{
  "norm_eps": 1e-05,
  "beta1": 0.95,
  "final_lr_fraction": 0.0
}
Below are experts of layer 6 (counted from 0) of a mixture-of-experts language model. Rows are named down (a neuron's output weights, with its number) and show model dimensions 0-255. Each number is 200 + 20 x the weight over its row's rms, rounded and kept within 0 to 999.
Before each expert's rows: "comes before" lists some tokens at least twice as common just after its tokens as in all text. This comes from a sample of Wikipedia text that the model never trained on. Tokens count by the router's weight.

# expert 39
comes before: " the", " to", " a", " by", " in", " that"
down0,208,186,232,194,188,192,177,214,245,183,164,171,222,198,186,176,195,205,176,166,221,228,214,223,172,210,175,224,189,195,224,199,210,192,211,195,194,177,156,201,179,211,211,192,197,214,182,199,235,209,251,204,206,190,208,203,203,222,210,206,226,187,198,233,174,221,208,185,208,195,188,208,229,199,252,232,159,200,196,213,206,212,175,193,203,208,203,185,191,217,197,187,173,196,217,220,186,161,198,170,206,187,203,209,147,209,160,179,227,175,182,221,173,161,181,211,220,231,199,227,168,184,179,204,192,195,193,217,214,203,213,204,172,179,215,200,222,186,169,212,210,206,193,190,209,204,201,208,188,215,189,208,184,154,230,227,187,218,196,227,197,224,198,184,205,222,184,167,193,219,197,197,191,224,176,210,219,180,158,168,200,179,237,215,190,247,173,203,194,192,190,208,200,206,216,204,185,223,192,242,201,230,180,184,199,169,244,211,209,188,155,179,199,247,194,198,180,221,194,178,207,230,226,198,211,213,202,188,225,213,214,174,214,215,209,179,226,214,207,198,215,214,229,152,194,195,199,190,197,224,187,174,219,214,180,183

# expert 34
comes before: " 0", " 1", " 2", " 3", " 4", " "
down0,242,193,221,201,197,200,220,228,199,186,166,207,190,181,190,194,241,191,191,188,224,198,221,172,210,198,167,197,215,193,168,173,196,209,215,196,191,202,225,188,233,198,201,194,208,193,232,233,206,216,214,167,181,181,191,182,218,199,183,226,200,207,165,162,180,196,197,194,219,177,163,213,202,189,206,180,216,180,203,182,196,208,191,196,178,202,190,200,128,197,255,201,217,194,215,170,202,182,225,223,218,199,220,218,225,212,191,195,169,223,159,193,207,201,177,193,188,170,186,185,189,187,228,188,209,245,201,174,228,228,166,213,247,185,166,203,184,210,213,175,169,225,199,166,165,218,222,205,221,199,161,174,169,211,203,206,188,193,201,169,190,216,200,196,199,202,208,218,192,169,177,193,186,186,212,185,191,193,194,208,208,200,211,200,222,175,205,198,187,183,232,150,202,220,219,211,201,205,193,210,199,204,163,199,213,203,184,238,192,194,194,200,190,190,181,204,184,207,172,200,181,189,204,174,223,203,236,168,193,190,203,182,194,207,247,166,244,194,194,161,189,186,187,228,221,186,170,210,188,246,232,213,210,176,196,219

# expert 41
comes before: "\n", " The", " He", " In", " It", " She"
down0,233,201,178,181,199,236,180,179,192,206,212,242,179,178,207,216,182,220,169,191,195,210,186,206,215,183,196,180,183,157,218,210,191,202,205,170,190,200,231,201,196,205,201,210,201,183,217,188,166,211,201,202,220,155,169,174,169,213,203,202,241,219,216,214,216,193,199,169,207,205,195,205,206,227,173,184,184,217,201,224,196,176,201,155,207,215,189,162,196,199,178,206,178,242,200,228,180,196,163,229,143,190,215,209,206,199,168,184,172,184,206,211,212,220,189,175,208,159,176,165,163,182,180,207,202,237,162,179,184,168,215,249,186,229,197,214,192,215,183,198,197,213,183,234,189,179,202,192,231,202,213,203,176,220,207,225,203,214,187,201,186,195,194,198,196,203,214,240,218,212,191,196,224,158,199,210,201,193,202,222,177,220,246,208,228,223,187,222,258,195,224,184,181,193,213,196,199,184,202,186,239,233,208,205,196,190,212,177,164,166,182,228,214,217,178,191,167,203,193,216,233,179,227,202,196,218,227,234,197,201,204,196,174,194,205,211,200,183,215,168,214,211,210,191,226,184,203,191,193,192,188,221,190,223,193,187

# expert 28
comes before: " the", " a", " his", " their", " this", " its"
down0,214,212,216,246,194,172,172,193,186,184,218,195,225,182,223,205,198,205,192,187,214,192,186,201,193,204,196,210,205,175,189,181,180,176,211,233,185,193,203,175,212,211,210,232,236,235,212,210,187,202,233,179,195,230,198,187,191,190,175,197,181,205,208,211,213,221,222,227,222,178,202,180,180,182,196,166,213,190,182,206,188,150,207,200,200,182,235,207,209,177,166,203,231,254,222,185,227,217,182,193,210,260,190,209,203,197,227,174,233,200,243,228,196,225,213,188,196,186,226,191,201,207,216,203,175,197,228,243,211,224,205,225,205,205,190,197,218,246,243,194,226,195,196,206,188,209,195,190,187,186,223,191,203,199,176,199,200,182,236,233,190,233,214,204,189,172,170,194,199,168,186,163,171,168,202,155,204,194,198,201,181,253,213,176,189,232,221,209,202,205,186,214,200,208,189,221,207,196,196,203,192,199,212,227,159,203,228,192,204,189,223,161,188,226,193,215,153,180,177,205,187,185,228,223,202,202,206,185,194,203,202,186,231,213,224,206,189,167,204,194,185,185,203,212,245,220,177,177,224,183,170,198,206,201,204,163

# expert 12
comes before: ",", "th", "–", "5", "3", "4"
down0,174,207,210,214,217,205,184,195,190,193,206,177,198,199,231,183,206,191,207,179,177,187,190,178,217,193,201,195,202,208,232,191,183,198,166,238,193,198,185,168,202,190,178,211,192,195,207,200,204,216,223,191,200,191,250,209,216,219,189,223,196,204,229,170,241,177,219,171,208,203,179,196,198,233,185,213,222,180,193,201,192,197,215,181,197,233,177,180,199,175,201,224,181,191,180,200,224,204,185,186,220,183,188,191,202,209,193,236,146,180,199,196,171,214,235,212,211,209,210,200,194,178,195,202,217,198,189,159,192,212,183,183,169,184,202,204,239,192,189,218,243,181,164,195,230,158,195,195,195,223,181,190,175,190,187,213,153,193,196,186,198,194,206,201,189,180,192,193,196,199,240,187,205,184,237,188,186,161,203,234,202,193,191,209,216,211,154,179,190,219,177,199,198,216,208,183,161,195,209,221,215,194,229,204,197,171,138,198,165,199,192,192,186,193,192,158,220,185,201,207,154,202,156,219,214,160,193,217,206,228,190,164,177,216,159,190,201,218,196,197,185,166,177,193,246,186,190,200,257,211,174,235,203,184,221,192

# expert 15
comes before: ",", ".", "'s", " and", " (", " States"
down0,179,215,201,217,216,190,196,198,193,218,202,175,199,187,188,195,179,184,220,219,249,181,249,201,205,183,199,206,199,182,186,173,197,200,235,193,207,202,210,170,206,215,169,194,227,189,220,202,194,246,200,225,172,206,201,200,147,225,197,198,209,190,190,196,174,170,200,214,193,218,180,200,182,221,205,209,227,218,211,224,163,210,191,207,198,230,231,203,198,217,222,211,223,211,191,178,182,224,217,208,196,232,191,208,210,202,218,222,218,211,245,196,164,194,231,182,219,176,235,231,199,197,217,216,183,188,179,191,220,196,191,210,244,224,180,153,177,194,181,204,167,200,189,218,210,178,217,199,204,237,187,191,153,205,192,197,167,136,189,215,164,221,198,205,222,208,186,224,217,192,214,191,175,209,222,228,190,199,211,191,205,204,171,184,204,226,188,201,187,191,192,205,203,180,206,224,194,186,184,236,209,166,223,205,194,211,176,198,208,189,199,206,163,203,184,215,239,163,180,226,199,203,168,164,222,206,175,175,213,221,226,205,207,191,221,168,183,227,181,211,166,167,192,186,209,177,184,168,215,183,177,147,183,210,202,198

# expert 16
comes before: " ", "\n", " 1", " —", " 3", " 2"
down0,202,189,200,224,185,213,174,197,188,196,179,189,161,173,190,173,195,219,201,183,223,181,197,184,178,194,223,186,218,215,172,170,234,219,201,187,167,204,209,196,213,213,177,204,203,199,220,207,194,216,198,194,197,230,192,222,197,210,175,178,220,199,201,201,195,201,179,213,217,218,178,137,213,175,225,187,212,206,207,213,186,197,231,200,186,188,205,173,203,209,190,185,167,196,218,201,204,180,213,203,200,173,176,195,195,214,164,195,169,187,213,231,241,209,190,218,192,222,201,176,267,188,177,164,195,191,223,193,204,202,199,168,198,202,144,205,220,210,199,194,195,196,153,239,216,213,201,188,196,202,229,212,216,165,231,222,191,216,231,164,197,221,191,173,166,159,203,191,189,200,187,198,194,168,232,203,257,204,213,179,138,202,185,208,158,207,195,205,219,199,229,165,203,185,166,209,192,184,229,191,166,188,207,199,215,218,223,169,200,211,199,229,200,163,216,158,248,206,212,215,216,194,230,205,206,215,202,182,203,191,248,206,216,191,192,179,209,187,201,163,199,219,202,209,182,206,211,192,185,222,208,215,189,207,205,200

# expert 8
comes before: "\n", " he", " The", " the", " He", " In"
down0,176,226,192,209,161,207,180,195,211,231,198,206,182,207,230,209,211,187,194,198,195,229,190,176,159,182,194,151,211,183,218,189,229,190,216,234,201,175,151,163,184,216,207,224,206,233,179,209,174,201,226,206,215,185,187,219,199,213,182,211,196,193,175,204,218,208,203,208,201,210,174,189,203,213,195,208,204,222,214,212,206,203,223,209,192,212,188,208,178,207,217,171,211,200,159,216,229,160,201,202,207,197,188,216,187,163,181,181,214,178,195,200,221,170,198,211,163,194,226,193,207,154,218,202,195,156,226,192,222,215,166,204,180,206,193,168,206,226,219,159,209,195,194,192,173,218,214,204,195,213,171,208,199,224,197,198,182,167,176,229,214,195,201,196,198,168,187,170,215,195,204,196,204,200,181,215,184,227,195,183,197,203,188,190,236,157,160,168,206,223,199,187,224,165,175,226,197,216,192,182,226,231,217,219,232,233,216,202,188,224,222,186,206,190,195,195,166,224,191,190,202,192,206,211,201,183,230,179,208,186,153,183,219,174,207,196,233,208,215,199,210,189,236,178,233,236,177,225,204,176,220,208,162,248,199,240

# expert 11
comes before: ",", " in", " (", "\"", " and", " on"
down0,202,219,178,184,212,191,176,225,202,180,212,198,227,160,212,143,171,194,181,232,233,205,200,198,200,197,226,228,200,241,157,197,209,175,233,181,196,178,214,183,195,196,168,223,206,182,183,205,175,220,202,217,163,194,205,190,220,220,195,244,202,192,192,198,184,213,173,229,215,202,209,201,181,225,211,198,167,191,212,201,190,193,202,221,205,157,219,208,201,203,214,189,255,172,229,217,204,201,203,196,195,194,167,211,212,234,200,221,202,209,198,219,205,179,191,197,212,213,187,201,171,188,226,233,199,202,202,232,199,202,205,220,187,184,205,165,200,161,195,239,197,175,159,192,207,230,179,185,212,221,191,218,196,224,236,174,213,203,195,209,200,203,213,214,210,223,195,200,196,196,211,189,202,165,196,180,200,198,187,238,209,175,193,169,242,205,241,183,221,210,199,160,215,179,211,210,210,221,240,196,236,227,208,190,187,166,178,211,201,207,191,199,211,172,213,186,211,204,194,191,201,192,206,149,218,184,217,199,239,163,167,194,203,229,212,209,225,162,207,172,197,200,210,223,192,201,226,220,207,186,191,235,220,207,191,143

# expert 38
comes before: ",", " (", "'s", " de", ";", " was"
down0,178,202,201,189,177,207,193,217,240,215,215,198,142,172,202,172,175,213,221,210,192,206,192,211,188,209,215,193,207,175,223,192,202,190,206,231,168,195,202,213,195,187,216,183,237,195,184,180,226,193,204,206,206,183,237,227,211,205,209,193,188,204,166,213,242,199,150,185,225,238,186,207,213,198,176,238,159,223,204,186,212,212,178,219,228,164,206,216,200,206,191,231,247,214,224,232,181,225,244,190,229,187,197,195,201,203,191,200,168,207,184,165,181,213,192,184,213,219,180,204,182,189,209,197,216,209,180,226,205,214,190,188,177,178,193,162,246,216,196,234,186,192,233,182,185,195,219,170,206,179,210,221,203,200,200,191,186,233,227,194,230,208,178,214,159,206,198,158,246,208,217,234,174,191,206,183,200,198,183,209,211,208,221,209,198,184,209,164,200,153,175,195,221,216,215,232,166,155,186,218,224,190,216,199,187,210,183,206,195,149,190,198,188,195,189,201,231,202,190,218,195,209,205,197,184,238,205,191,215,204,210,179,179,195,207,216,222,195,193,185,205,214,208,197,199,218,178,198,211,225,225,231,220,221,177,167

# expert 14
comes before: " |", ".", ",", "–", ":", ";"
down0,231,197,220,230,199,197,195,197,210,192,198,212,209,175,238,208,195,207,165,184,207,191,189,194,234,206,217,225,250,226,211,224,181,229,183,169,198,200,173,199,210,198,194,211,198,168,193,201,171,236,211,171,186,176,175,198,213,181,199,181,228,186,170,197,180,226,232,179,204,169,181,223,151,208,180,214,171,181,191,195,197,212,230,192,189,134,196,204,184,187,182,235,231,204,208,213,157,210,203,195,218,206,191,189,169,213,232,178,253,224,212,223,190,159,187,213,154,179,191,188,198,203,176,200,212,173,187,190,190,253,227,231,219,228,179,211,228,200,236,208,190,196,210,203,169,199,195,185,202,189,236,158,202,202,209,215,206,222,207,210,201,169,197,218,206,196,181,183,204,209,216,197,209,165,180,173,192,189,190,221,194,231,205,197,210,207,215,198,225,190,197,218,250,189,212,224,194,197,203,208,220,218,181,170,196,200,149,207,203,206,216,194,220,181,177,161,207,188,194,203,191,192,226,202,207,145,185,214,209,185,205,200,230,210,193,202,206,198,211,178,211,221,188,166,209,208,184,197,218,184,176,209,179,193,213,180

# expert 5
comes before: ",", ".", " of", " in", " and", " were"
down0,181,219,178,217,181,169,225,189,169,213,217,210,197,161,190,224,172,202,198,211,228,207,215,194,209,186,176,225,217,217,162,190,192,192,208,168,169,181,199,187,195,201,173,195,205,211,190,212,158,205,224,189,229,233,198,205,189,218,196,194,199,209,206,200,185,247,195,189,146,209,187,219,209,185,242,230,179,236,149,190,194,213,146,222,209,157,202,180,153,186,198,218,198,208,199,214,230,183,195,191,190,222,174,232,192,229,199,221,218,182,185,178,195,160,226,191,234,202,172,199,197,210,193,212,188,181,209,197,193,201,218,202,200,181,209,211,176,224,211,178,226,243,223,183,185,210,201,189,225,195,185,186,222,169,195,193,176,223,183,210,217,237,227,222,189,181,191,178,205,246,242,184,177,196,186,161,196,203,214,206,252,221,192,189,160,176,179,179,228,181,156,192,220,227,183,187,200,200,193,182,216,225,214,206,182,181,185,196,196,196,199,210,191,187,159,187,196,221,203,204,231,222,208,203,217,210,227,235,205,207,198,198,204,190,206,187,201,203,189,191,215,173,182,220,211,193,219,222,203,185,185,202,171,201,218,184

# expert 40
comes before: " |", ".", "%", ")", "′", ";"
down0,213,170,183,189,211,193,156,244,200,201,185,223,264,210,186,168,224,212,179,208,221,219,215,210,221,179,203,209,228,188,205,214,212,166,176,178,188,181,220,189,193,185,201,221,212,197,195,202,192,218,195,170,227,190,192,248,194,218,207,208,224,210,192,162,223,181,198,228,194,189,224,210,204,192,225,220,198,207,183,198,227,238,216,172,214,222,193,201,195,206,178,182,222,196,205,218,195,202,184,202,165,172,191,199,212,190,201,231,185,221,217,191,179,198,191,205,201,200,222,211,178,176,182,199,157,194,199,219,202,187,260,207,172,186,184,198,194,185,187,169,201,194,205,195,165,176,172,197,178,180,200,227,210,213,217,180,192,173,203,188,205,188,231,198,209,189,191,204,248,174,225,193,192,207,166,181,193,205,215,226,223,174,196,176,171,196,211,172,209,180,202,188,186,190,188,185,224,154,199,204,190,193,177,213,233,175,199,217,198,190,180,202,223,199,177,225,196,177,184,152,196,233,212,197,176,226,190,172,203,231,215,210,143,170,182,178,251,207,175,170,211,166,191,180,179,202,180,182,198,211,207,185,197,170,188,239